From a checkpoint of a small mixture-of-experts model trained on Wikipedia: a variant of Muon for the experts.
Below are experts of layer 7 (counted from 0) of a mixture-of-experts language model. Rows are named router (the router's row for the expert) and show model dimensions 128-191. Each number is 128 + 32 x the weight over its row's rms, rounded and kept within 0 to 255. Numbers have three digits each.
After each expert's rows: "gets" lists some tokens that make up at least twice as much of what it gets as of all text. This comes from a sample of Wikipedia text that the model never trained on. Tokens count by the router's weight.

# expert 5
router:201154126144122109160098170080126166180115149152146155094121127077133104062168136079100105132124116140118140126101105107129102048108088174154124186096116096073152094199104121148062089162135121
gets: ": ", "\n", "N ", "; ", ";", ")"

# expert 20
router:129164086128132138087087212124139139135131181146135131120112118132212105177117152111116120131141117141145152192132037134137146104190122138180115146157118060111126170113122114131123118152127142
gets: ", ", "and ", "that ", "which ", "with ", "by "

# expert 25
router:146183150205174117102091193118117181144157126121085197097103142130172097140106131086145128169133154148172080150102077128106183123123111134171121148094121121126124144155084140146120140227191124
gets: ". ", "- ", "| ", "\n\n", ": ", ", "

# expert 24
router:150169099075144108136142141092093162152137129133111105121085098103150092151100126122176160134145148180118090154101106112152108171150095067143079170134088110065173225162137134135125101126112161
gets: ", ", ") ", "\n  ", "% ", "\" ", "W "

# expert 9
router:184158154167148145130108163152090102175163145224129111086126117122141110153064115136141106198127082149139110154071115103057116076076127120160134165145186107102235133105085112154148089182104118
gets: "s", "e", "a", "ing", "y", "es"

# expert 12
router:177132141113129114117163139091103178170166203116157146143093077149171125106096161137143176130138126140134149166116058094098124120172079062105140152130138139120147127078152063122112091168156153
gets: "to ", "ing ", "ed ", "es ", "for ", "ts "

# expert 33
router:185133100117155098140127106128150164168159158153175126118115130113172117139112175110127125134169156163128171129125135106111159068152129073154097193141112132127097149116094144120124055153107164
gets: "was ", "is ", "were ", "are ", "be ", "been "

# expert 6
router:129153172141145134124079172174087100183105207165171128130115057089103066121126092133128143178135116152137103138067150088108096121159120129147099167114189111086155180087131093200119043158164098
gets: "5", " ", "5 ", "6", "4 ", "8"

# expert 34
router:111159157150187098125147149174122168150184119105188107163130106108128099165066112131159169166105127112118095131109116100057138081135119117113078108143077102135143149120171119131084115118119123
gets: "a ", "the ", "an ", "one ", "A ", "of "

# expert 29
router:182142131139148126108139181105146133183151145094115149143126088141160100139102120123187073158127121167127105159148120110129165137128141118168119157184138144085186114141130062133080089150117110
gets: "1", "2", "3", "0", ".", "i"

# expert 21
router:128149179184173117132135144124139128155134132139110153212077174096149123166141106072191122176123094151143106227139109081134088057134101118106141124168183127126159090148164073147143124172133145
gets: "|", ".", "'", "y", "===", "=="

# expert 19
router:157175129201150082225084160121152178105200164096100175183112130137126168105102130096151122126205164174171116121061044077122140185083129098148104154092109135092165112122144115177110108154186175
gets: "2 ", "1 ", "3 ", "4 ", "5 ", "6 "

# expert 39
router:138150138173137116144106119168085143167136178200175163186104127101164078160133117115141188156145146177091145142124091099118119174139089145162033163132191047117108194080131137181092103161057199
gets: "\n", "of ", ". ", "\n\n", "in ", "."

# expert 3
router:117114112124150109133094144141098175151168102114135153156105089101126092116143071116139130148166074170105056172089109102098186164087093111133082136157127111178159166119179078141104128117134158
gets: "T", "R", "D", "F", "G", "H"

# expert 26
router:089151127162162072156114133211150135141153139125113139162159081140161087130131080057162122136122112130107141194077099109073122113166088092137090136160230104119165095105138044158098170250152133
gets: ".", "m", "M", "k", "v", "V"

# expert 32
router:104142165161165075118082133100133155114156126150187157097091085066138094139119075125183113170141138147099107124105119100154152142121093145097103146123167080133140134117115122135117101177138125
gets: "\n", "\n\n", "A", "S", "E", "In"

# expert 27
router:127185165196164104141099180129127163166137129160140116112147148098150093128103169106164128152219162158142090115075118120087134116157128160147117166143145112110148121134127066183079124154152129
gets: "| ", "; ", "- ", "== ", "°", "′"

# expert 18
router:114142069092106130151118131156068156163097149142114103116144166106112113109145156072142153149157091131127122162136136114118152080127146115088115179173159130063118138098171093184085106141138104
gets: "- ", ".", "(", "|", ")", ": "

# expert 14
router:146167145119115127150115161133081107154170123122139151123084100115164129136149113084152133170135140208160073134093128149116141147093078124107084100128143079142151134094151115147051072165185128
gets: "\n\n", "==", "\n", "- ", "| ", "==="

# expert 0
router:130121094134181105134071129123117140176146136162126196153108094116150103124087142135164128139173080157145104154087045145086155151145080132145074186104127072103177110089156116118116069135103180
gets: "in ", "of ", "on ", "to ", "for ", "by "

# expert 4
router:125127088177133074187134184158055131152187157140119193162134106115169169160075141095159123118143055118151134156080095075125154100133133084128121102218166090086127144122148106123124109155142119
gets: "-", "and ", "g", "or ", "en", "al"

# expert 38
router:132179109097128146147139142118081158141132112153165143116141117055122098138104027151190159132134083200122108144140144082084194062096070127142139170165128180108128128127097116136112092164145130
gets: "-", "th ", "first ", "second ", "one ", "third "

# expert 31
router:140190179142164125143099138153117145146129145123117136127125099134176121122111167125099142163144102087197143172120058089124135110163074114134154117156149142046140159125099137129131122154120132
gets: "(", ", ", "and ", "was ", "as ", ") "

# expert 7
router:126157118168140096128151173192072166159104164147139153109075119129101113100076110088146156155089093180086113155132118129104119130073099124122139146119163116134124147083147118169117133133121191
gets: "'", "\"", "s ", "I ", "The ", "My "

# expert 23
router:155137119108142124108061117085110131160177138136096126209093088114137102097164150112187172141151135195168141140080073121133125130151067057179132170127136141092155133127077106136114102162096126
gets: "for ", "with ", "to ", "in ", "after ", "on "

# expert 1
router:092139163206102114144083158115129157162161160151187154120097147122159054139100152126166170141127092163138112140124133126075175118118109116145120170156213099109087075127203103110140086165127112
gets: "201", "–", "200", "202", "199", "198"

# expert 36
router:158139179130165091142073171084100160125115145120153155118102110101139120132142084069154165152137124124145075104090141098093134105140116132133075133126160123090144127133133112122159153119097173
gets: "the ", "The ", "this ", "his ", "This ", "their "